Weights of a small mixture-of-experts language model, trained from scratch on English Wikipedia.
Training: 553M tokens, 8431 steps.
Below are experts of layer 4 (counted from 0) of a mixture-of-experts language model. Rows are named gate (a neuron's input weights, with its number), up (a neuron's input weights, with its number) and show model dimensions 0-191. Each number is 50 + 12 x the weight over its row's rms, rounded and kept within 0 to 99.
Before each expert's rows: a language model's description of what the expert responds to. This comes from a sample of Wikipedia text that the model never trained on.

# expert 8
It responds to: The prepositions in, on, during, between opening place or date phrases, often sentence-initial, as in June 2024, On 26 October.
gate5:58 38 65 42 48 53 48 35 59 51 50 52 53 43 52 62 54 34 48 65 49 49 57 50 48 44 45 52 46 50 39 45 72 70 49 65 50 60 26 53 41 57 52 43 48 60 44 48 68 64 47 77 33 53 36 71 43 56 67 41 34 33 50 52 31 66 63 32 64 42 71 55 30 58 57 50 53 36 43 58 36 42 58 38 50 48 24 49 53 44 51 65 62 63 56 21 39 61 68 50 34 62 47 46 48 44 62 34 48 51 46 53 48 38 35 41 43 57 34 61 39 59 47 28 75 60 43 38 45 58 38 57 33 40 63 49 39 41 41 25 72 63 66 33 59 48 27 52 34 38 39 72 28 35 67 54 24 48 53 61 57 33 47 38 58 41 62 58 39 45 30 58 40 35 64 29 44 36 47 30 42 42 37 68 41 46 45 70 30 40 48 52
up5:47 54 68 68 58 39 77 34 56 54 47 71 51 39 44 42 58 29 41 70 48 50 72 52 52 32 52 61 55 63 47 45 72 65 46 44 64 40 62 56 46 63 46 51 47 60 80 45 41 37 60 61 65 44 48 48 37 65 38 53 32 30 43 47 54 40 61 55 70 53 69 53 46 58 53 62 52 62 53 48 67 57 51 38 25 39 62 43 42 53 68 32 50 46 56 33 70 56 43 73 40 37 31 42 47 57 51 39 42 19 42 59 52 49 38 60 52 51 49 45 55 62 35 84 61 66 53 51 34 52 47 37 52 36 34 62 23 52 55 67 37 54 38 56 43 40 60 67 43 68 39 43 60 46 40 40 52 67 49 40 43 56 40 38 54 30 45 41 38 58 46 56 79 45 71 50 53 39 34 45 47 38 60 35 37 26 49 28 33 59 47 53

# expert 44
It responds to: A lone capital letter starting a split surname or acronym, after a first name or table bar, as W-ormley, E-kins, F-DA.
gate0:37 48 34 62 52 39 57 38 78 38 41 39 39 49 30 41 63 37 64 61 58 51 50 18 35 61 82 47 43 55 27 32 54 61 50 48 32 49 24 42 39 32 59 61 39 48 56 45 51 54 53 32 51 49 54 54 39 60 66 28 49 49 41 49 59 46 65 49 26 54 37 63 61 74 68 48 72 53 38 55 33 49 29 53 58 62 64 23 51 39 63 45 48 56 53 47 39 49 64 58 56 57 47 57 51 71 67 40 49 63 51 54 42 37 57 48 39 78 75 51 56 49 51 54 51 44 33 49 29 49 39 51 62 47 53 40 50 64 46 53 55 49 58 57 61 17 58 67 38 47 57 37 38 31 53 64 32 59 63 58 54 52 51 61 44 65 45 54 73 53 51 55 45 37 55 41 67 48 62 66 45 34 74 73 52 36 61 60 65 49 55 47
up0:77 44 47 48 45 52 57 81 62 51 79 40 72 48 49 63 40 42 39 54 53 48 68 52 43 57 36 59 59 60 57 41 53 50 54 53 54 44 55 35 45 65 56 54 45 56 53 55 51 59 45 50 33 54 79 53 48 49 10 48 61 67 39 46 31 51 52 55 41 47 34 52 49 39 42 44 54 50 43 62 43 42 52 68 47 45 69 67 38 38 50 46 26 58 66 46 66 37 51 61 37 44 24 65 54 30 26 64 51 65 46 47 38 57 54 36 39 57 60 49 31 42 39 52 67 39 66 43 45 48 54 56 26 72 34 55 46 59 75 57 44 53 48 53 56 57 32 53 45 41 47 56 64 39 49 48 44 41 59 35 63 56 59 65 54 56 49 63 18 31 40 26 75 54 68 64 63 73 35 26 51 69 41 33 58 51 51 46 58 42 62 46

# expert 55
It responds to: Row-opening pipe symbols in election and results tables, plus from, born, until, after, since, due starting time or source phrases.
gate0:63 32 72 50 54 43 59 40 32 45 28 43 42 42 49 59 41 64 50 50 63 33 50 52 24 46 49 60 61 27 50 69 62 37 43 46 62 39 49 53 48 76 38 52 54 51 33 59 65 37 58 40 55 66 43 38 56 56 44 78 47 30 69 50 58 52 53 58 21 52 58 54 34 51 32 69 48 47 65 63 35 53 47 51 39 51 51 63 37 53 44 65 57 52 40 21 54 57 52 45 40 58 51 52 58 47 43 35 41 37 33 59 46 32 35 60 38 35 64 74 57 78 54 40 53 44 49 53 59 43 79 57 51 46 76 38 50 40 49 49 47 76 31 54 42 72 73 57 46 57 35 57 55 57 44 33 48 40 50 42 54 41 67 62 31 31 71 56 62 45 53 61 50 43 55 71 41 76 46 66 64 41 53 45 60 52 45 58 39 43 51 73
up0:55 57 40 31 54 57 26 59 50 32 45 45 38 59 63 54 57 49 70 57 64 57 62 91 41 60 54 47 27 55 50 42 37 61 80 52 53 48 61 59 44 64 60 55 36 60 35 43 26 43 37 47 71 51 62 63 50 61 52 38 39 75 74 49 65 36 50 64 49 61 45 38 54 49 44 68 48 56 40 40 48 45 35 54 58 57 45 49 52 48 38 58 36 45 26 27 38 52 23 66 41 44 52 51 31 60 33 43 50 38 70 37 71 66 55 30 56 37 28 44 37 45 41 68 62 54 52 57 67 59 67 48 58 45 57 48 54 46 63 48 67 41 56 59 45 38 33 66 61 59 57 47 60 46 49 71 58 37 56 53 56 67 62 51 44 39 33 70 66 39 45 49 37 71 42 53 62 37 73 61 49 47 69 45 46 69 53 60 48 59 55 34

# expert 22
It responds to: Final vowel syllables of Spanish, Italian, Filipino and Indian names and words, such as ana in Tijuana, ara, ilo, oso.
gate0:57 48 47 48 51 58 74 49 53 43 59 59 45 47 50 45 42 65 61 56 45 31 66 57 39 61 61 62 47 69 45 33 71 70 49 49 93 38 55 45 36 32 56 57 41 64 57 54 46 35 38 52 57 68 45 69 41 63 64 32 29 43 50 57 45 48 26 65 59 59 51 36 26 74 51 45 37 52 65 42 44 45 62 34 40 54 47 41 26 68 48 58 43 54 59 53 34 57 44 43 42 44 65 35 46 65 52 38 56 70 35 51 64 44 48 59 45 45 50 56 72 51 69 52 29 56 28 65 52 68 35 45 44 58 30 37 47 36 38 52 67 46 63 55 40 48 43 66 66 42 27 62 43 71 71 34 74 58 54 49 70 61 64 45 57 62 53 65 50 45 65 53 56 53 62 42 49 77 54 44 54 44 54 53 65 49 30 55 33 50 40 48
up0:34 64 43 59 69 50 57 48 43 44 58 45 54 39 30 64 42 71 58 57 61 46 54 67 63 44 66 53 41 60 45 58 57 67 57 66 80 64 56 35 51 58 40 45 32 57 47 65 69 36 39 54 38 47 52 34 43 64 36 61 57 60 75 63 40 55 35 46 58 47 49 46 44 70 37 39 43 69 62 43 62 77 61 64 33 69 40 46 42 62 26 50 58 61 49 52 62 54 45 41 69 41 57 49 24 51 66 46 62 61 38 59 54 44 50 54 49 37 46 63 65 70 63 36 46 54 31 73 64 68 57 72 59 38 34 28 33 66 57 46 38 53 63 29 58 37 53 58 43 53 36 80 51 66 49 34 43 49 46 58 62 26 55 48 66 56 67 60 34 42 47 67 63 57 51 41 45 67 46 55 56 48 44 37 62 51 37 58 56 37 45 68

# expert 48
It responds to: The word "the" after prepositions like of, in, to, before names or nouns, as in "in the National Football League".
gate4:43 40 27 59 67 61 47 48 47 59 51 81 40 39 48 54 45 38 62 46 37 49 43 38 50 48 43 52 54 46 59 49 52 40 53 63 64 34 26 48 61 47 51 44 39 56 42 35 53 41 67 40 70 40 48 37 37 14 48 44 45 51 76 64 30 53 40 23 52 66 39 42 58 42 65 60 39 51 34 56 45 39 64 38 65 58 48 55 50 38 39 59 64 44 39 48 53 58 70 22 30 42 37 52 50 60 51 54 40 50 40 48 53 56 36 56 51 48 43 31 67 47 43 36 63 49 37 40 47 47 66 59 57 60 45 32 55 53 37 38 37 48 15 54 38 57 51 27 65 63 50 51 65 28 40 43 37 34 56 42 57 53 31 20 54 58 64 37 45 39 73 52 57 25 39 44 57 74 42 51 33 74 34 39 52 40 63 50 45 39 39 45
up4:37 69 78 52 45 59 45 42 47 50 47 59 35 55 59 40 27 72 37 26 34 45 34 45 51 42 58 45 43 55 33 62 23 63 84 39 68 30 53 47 48 57 66 71 46 53 69 45 77 47 50 43 45 55 70 53 54 22 51 47 59 48 33 57 50 48 36 70 62 43 52 52 61 69 43 59 70 52 49 75 57 56 59 72 57 55 44 43 55 51 48 49 42 59 51 71 46 49 51 61 48 55 54 56 48 43 45 40 47 61 46 52 42 33 44 76 42 43 41 57 50 39 34 46 70 48 32 45 53 59 61 61 78 52 47 31 58 51 69 36 63 35 52 52 31 25 54 33 62 31 67 42 50 21 61 31 44 65 41 52 34 53 34 51 50 54 57 42 44 50 38 34 60 55 59 49 61 63 55 42 49 41 55 53 62 54 33 45 58 68 41 37

# expert 18
It responds to: Hyphens inside compounds and en dashes in ranges and scores, as in mid-1990s, low-income, 1–0, 2.21.1–2.
gate1:31 39 34 30 28 44 44 43 77 44 54 51 65 33 49 50 73 49 47 51 45 56 55 46 64 50 77 43 54 68 43 57 32 58 54 65 39 84 61 28 52 51 32 46 30 50 49 48 33 39 56 44 56 58 51 52 51 41 61 47 84 66 59 34 51 42 39 73 40 61 56 37 64 79 27 59 60 41 34 53 44 44 48 43 48 45 52 50 33 38 69 46 61 52 76 53 43 49 54 57 45 49 57 62 27 26 62 59 46 54 65 58 40 63 58 75 37 51 58 64 56 57 60 49 86 59 42 43 32 66 40 48 41 66 39 50 30 42 54 45 48 50 51 37 54 52 57 59 41 61 58 41 57 43 21 68 68 51 50 49 63 44 57 70 52 50 31 57 36 44 54 54 39 61 49 72 49 38 62 39 56 44 45 42 53 52 41 48 50 51 61 38
up1:40 72 26 56 64 44 52 54 44 52 48 83 64 38 65 60 65 46 50 43 53 26 46 31 61 61 51 41 56 70 32 64 52 48 72 35 69 64 57 63 59 44 49 54 49 50 63 53 58 55 60 58 58 49 50 63 60 40 31 66 63 50 56 35 54 59 35 59 52 52 51 65 54 60 50 61 56 41 34 31 65 77 41 49 63 55 53 55 47 67 21 34 40 36 40 55 55 22 45 34 47 56 51 46 59 69 51 39 44 56 45 46 39 37 51 64 54 55 36 40 33 56 58 60 52 31 36 62 62 38 39 44 55 48 58 62 46 68 44 66 65 38 59 53 57 92 32 39 74 40 48 40 32 47 50 51 49 41 63 50 64 40 47 42 55 66 34 52 58 53 67 57 62 65 65 50 40 52 38 46 32 38 57 49 63 34 65 35 50 56 38 25

# expert 23
It responds to: En dashes in scores and ranges, and sports words like League, season, FW, MF, Triple–A in team and match text.
gate1:38 60 52 59 40 58 56 55 51 32 45 39 42 38 72 47 39 49 56 56 38 45 45 35 22 34 27 55 46 71 65 46 20 53 43 77 43 49 55 47 28 31 28 38 48 54 73 51 36 43 53 26 42 43 68 39 56 49 48 72 38 69 65 32 65 66 56 42 45 42 38 66 62 71 42 50 53 50 39 45 67 42 49 49 62 40 69 66 81 55 53 18 55 66 45 52 35 48 54 45 62 55 68 60 39 83 39 49 38 32 41 65 63 42 48 59 44 42 42 57 61 43 59 42 43 56 42 47 54 50 34 52 49 59 23 44 62 28 63 58 54 41 45 26 21 61 64 67 47 47 49 44 42 50 44 41 59 45 42 61 58 50 47 56 54 53 54 37 41 66 49 54 48 54 29 69 49 51 54 55 39 46 55 51 67 45 54 57 51 50 55 59
up1:52 46 71 38 57 49 61 54 58 47 36 65 53 59 48 60 60 77 39 39 63 51 63 53 65 67 45 48 57 49 41 60 63 50 65 41 61 55 43 32 63 64 62 65 49 42 52 42 60 59 53 53 64 49 49 43 33 51 43 47 66 32 32 53 55 43 41 42 53 54 44 46 43 38 56 53 52 30 71 68 38 71 38 44 43 58 31 29 41 54 28 67 48 46 43 74 62 51 63 49 38 50 57 28 64 37 61 48 64 72 43 49 48 61 45 38 20 46 62 55 60 48 55 70 74 39 67 54 42 52 51 59 59 48 52 66 39 70 42 46 40 82 42 59 68 29 52 48 84 57 41 65 56 34 60 64 42 39 55 51 45 50 58 43 51 35 45 70 37 32 63 33 39 50 62 18 47 47 40 15 55 58 52 36 39 40 40 52 51 42 39 48

# expert 26
It responds to: Possessives and life-event verbs in biographies, such as his, her, him, a, married, died, promoted, after he or was.
gate3:65 64 21 49 52 36 74 42 64 52 60 31 54 46 43 47 54 54 56 49 62 08 51 54 77 58 46 38 51 43 54 77 62 50 51 55 60 61 40 46 44 45 38 44 47 56 31 77 64 42 40 62 75 46 31 50 63 57 58 59 57 56 58 47 53 54 32 46 59 63 27 44 43 64 49 44 54 44 75 58 46 50 35 46 54 57 46 22 53 59 71 46 58 43 54 38 19 61 57 70 55 52 46 65 39 58 60 67 48 40 41 30 58 46 47 58 52 32 39 33 55 34 49 35 55 37 47 54 37 61 60 51 39 52 44 77 49 66 67 77 53 33 47 53 70 55 46 62 33 39 48 53 43 27 42 68 38 70 45 64 46 34 68 45 61 57 59 64 52 45 50 56 62 57 41 73 58 49 52 51 47 58 52 38 49 34 51 40 55 38 49 36
up3:53 40 65 58 35 40 50 42 65 64 40 53 77 58 45 61 49 62 72 64 58 46 62 62 47 48 63 32 59 65 49 59 41 58 58 54 60 60 30 54 60 51 66 48 48 39 62 50 48 54 42 38 42 37 48 45 62 36 47 66 67 38 32 53 44 70 37 71 61 51 57 42 42 59 38 29 39 45 51 60 39 33 46 55 46 41 48 55 40 63 54 55 39 33 42 28 22 58 61 76 47 68 42 68 30 44 69 54 31 41 59 46 43 36 52 49 53 46 42 56 68 53 42 58 31 48 67 51 43 47 64 43 60 21 55 36 57 57 69 42 64 33 48 53 66 61 33 49 54 42 46 48 28 40 48 45 41 53 48 65 43 30 62 30 42 63 31 46 69 41 49 59 36 45 53 46 70 88 58 54 33 63 61 47 37 34 81 53 49 36 45 49

# expert 52
It responds to: Forms of be, have and modals following a subject noun or pronoun in expository prose, such as is, was, are, been, can.
gate2:55 30 59 38 68 54 28 54 53 27 47 54 55 42 52 40 60 51 73 75 58 38 50 48 59 55 39 49 63 29 52 58 39 18 61 42 50 50 27 44 51 57 33 53 45 42 64 50 42 64 63 61 43 49 54 53 38 62 71 37 39 48 53 40 33 53 62 44 57 66 49 72 23 68 71 29 60 22 53 47 49 46 59 52 56 74 52 39 45 62 73 57 55 63 48 58 56 50 59 47 43 82 43 46 42 69 32 34 31 40 47 48 39 52 42 39 67 60 63 46 43 48 50 46 50 34 50 33 53 57 44 39 40 39 42 56 54 51 52 71 26 42 14 41 31 55 60 38 54 49 43 57 50 40 60 50 37 71 61 65 45 41 44 56 50 42 42 24 70 53 50 53 68 46 44 36 63 60 73 59 53 48 60 46 50 32 44 49 46 36 48 40
up2:51 71 39 56 44 25 61 55 54 41 47 33 37 49 31 36 53 43 38 59 48 62 55 79 51 55 57 31 41 49 48 47 45 56 58 59 38 68 58 49 37 64 73 63 45 45 44 67 61 55 50 39 43 46 49 44 53 32 31 52 71 40 33 50 57 53 54 54 67 27 66 43 60 52 65 61 34 36 71 49 33 35 46 51 46 37 59 62 48 29 39 40 34 40 46 55 48 72 68 29 45 26 50 42 46 31 46 51 63 85 59 63 34 51 64 63 47 43 64 57 65 50 39 65 40 49 70 34 43 55 28 26 39 56 56 57 51 51 27 52 68 72 47 53 54 45 64 65 29 39 71 51 52 58 50 46 53 40 49 40 46 67 34 67 43 64 43 61 41 49 51 45 41 62 47 49 42 35 24 54 51 30 46 44 55 59 46 65 48 69 46 53

# expert 56
It responds to: Tokens in results tables and sports listings: closing quotes, medal, votes, place, medley, ordinal suffixes, entries after table bars.
gate1:47 44 58 54 41 51 33 57 40 40 45 51 33 30 56 53 59 38 49 61 37 48 28 52 32 43 38 33 50 36 66 50 47 50 44 49 54 55 35 47 47 42 61 40 46 56 63 42 44 77 31 51 40 53 57 76 24 55 69 43 46 57 62 71 32 54 57 44 65 58 47 52 41 51 48 63 53 66 45 56 55 46 44 45 42 39 35 63 64 56 80 55 39 51 42 59 41 68 34 43 57 58 59 46 58 26 50 18 37 47 54 59 46 58 50 44 36 52 45 50 60 39 40 56 50 31 28 68 36 56 59 71 65 43 38 32 48 63 47 60 58 66 69 50 58 56 60 71 47 47 42 66 53 49 64 48 22 63 52 23 33 65 67 44 45 59 43 49 71 64 32 47 38 55 44 82 74 64 44 41 41 36 43 40 60 39 37 58 59 68 63 67
up1:40 45 54 48 44 49 49 52 57 10 32 56 70 60 24 68 58 40 31 45 39 40 43 31 56 56 43 43 28 26 57 40 46 41 51 52 64 63 36 34 60 48 66 47 57 54 63 52 43 50 50 43 55 69 62 54 34 52 51 65 75 80 48 40 56 65 35 48 65 32 70 56 60 44 45 57 46 42 53 52 21 49 38 55 41 37 58 50 47 71 55 33 42 53 47 41 46 51 49 40 51 40 49 48 57 51 59 46 42 57 40 56 50 68 48 44 45 86 45 63 74 56 27 41 31 49 51 51 51 39 59 33 41 60 39 66 47 45 40 39 28 68 42 56 64 20 55 45 44 58 43 35 57 50 51 43 51 55 70 55 31 42 70 52 38 57 45 50 46 35 46 31 55 47 46 67 53 49 33 65 51 62 44 41 71 45 43 81 69 42 52 48

# expert 33
It responds to: Mostly of, also in, into, under, among, after nouns in names and phrases, e.g. University of, House of, part of, most of.
gate5:61 38 33 36 62 44 67 52 58 66 48 63 37 50 63 45 50 46 71 42 49 63 47 51 46 47 63 39 51 41 47 39 34 34 49 34 41 49 45 46 72 90 69 67 73 48 53 52 66 20 55 47 51 54 43 37 53 53 49 43 74 36 53 51 41 35 38 56 45 62 45 47 59 51 49 44 49 37 43 29 37 40 71 56 53 42 69 59 61 35 54 55 47 26 33 62 61 63 51 35 59 35 42 39 52 59 44 30 68 51 43 54 44 40 61 37 48 82 63 48 34 48 47 53 34 66 49 39 71 66 55 53 47 33 56 32 65 40 42 57 41 46 59 53 54 60 57 63 41 48 60 64 25 58 48 57 51 43 56 60 40 58 40 34 38 57 42 55 39 34 61 51 70 62 61 66 60 62 78 47 54 74 44 25 43 25 45 46 49 50 67 57
up5:44 27 53 43 65 51 48 49 43 80 49 70 55 36 64 44 65 77 47 38 41 27 60 38 54 55 41 41 46 63 67 54 40 43 56 21 63 44 40 37 45 48 61 53 58 45 50 55 55 38 29 58 59 58 66 52 39 48 47 58 53 52 59 43 64 30 48 48 57 61 52 41 58 74 63 52 38 56 39 35 56 55 61 38 38 52 60 24 42 32 57 45 64 44 44 47 29 53 65 50 54 72 50 53 54 41 56 46 54 39 42 50 69 49 25 53 39 37 62 48 31 36 57 57 43 51 44 41 35 64 34 62 78 45 31 60 38 63 50 37 51 63 35 51 25 56 34 54 51 37 66 50 44 31 52 48 50 43 50 36 66 49 58 57 55 47 47 63 38 36 47 55 56 67 54 75 36 81 59 73 71 29 39 19 40 58 53 64 37 48 56 44

# expert 29
It responds to: Latin suffixes closing genus and species names in biology lists, such as -idae, -ensis, -atus, -us, -alus.
gate0:44 34 44 71 59 45 48 47 65 37 74 61 69 58 46 41 56 45 55 60 49 29 54 40 66 44 61 48 80 43 45 44 62 49 47 38 66 43 59 35 42 49 48 51 33 55 44 53 17 37 42 46 32 52 47 58 41 56 32 42 39 58 44 44 73 59 68 48 50 25 58 57 40 65 51 45 24 42 64 54 34 59 59 70 53 49 38 40 33 75 51 41 49 41 43 47 45 41 62 45 68 51 31 59 48 49 49 71 59 63 70 33 68 30 45 19 43 51 51 44 38 50 60 37 58 46 38 54 40 45 86 53 51 64 56 44 65 50 62 60 73 67 41 49 28 56 50 48 27 59 57 47 52 51 31 61 46 16 39 40 40 55 36 49 55 46 58 34 53 70 46 63 28 64 52 41 50 40 34 53 39 54 46 59 53 43 56 48 58 53 37 47
up0:51 53 54 45 50 48 60 42 75 45 53 65 29 47 69 46 70 66 53 59 47 46 52 49 46 63 60 40 44 49 62 45 63 62 35 60 67 70 65 39 55 39 29 34 47 55 56 60 20 61 71 34 25 61 75 41 36 34 63 53 29 36 53 60 33 74 60 28 53 57 54 38 54 52 66 58 55 49 41 57 62 27 49 38 41 45 46 71 36 41 52 41 62 62 59 42 54 74 47 54 57 39 69 42 66 56 44 50 50 52 47 49 50 59 53 49 40 66 70 61 66 29 71 53 39 43 51 35 69 53 28 56 68 55 22 40 41 79 55 45 41 45 58 43 65 53 52 58 43 47 33 60 48 46 51 64 59 63 29 58 73 44 61 64 49 41 52 57 46 38 54 32 52 39 45 47 61 63 64 41 47 58 74 40 55 50 39 71 50 38 61 48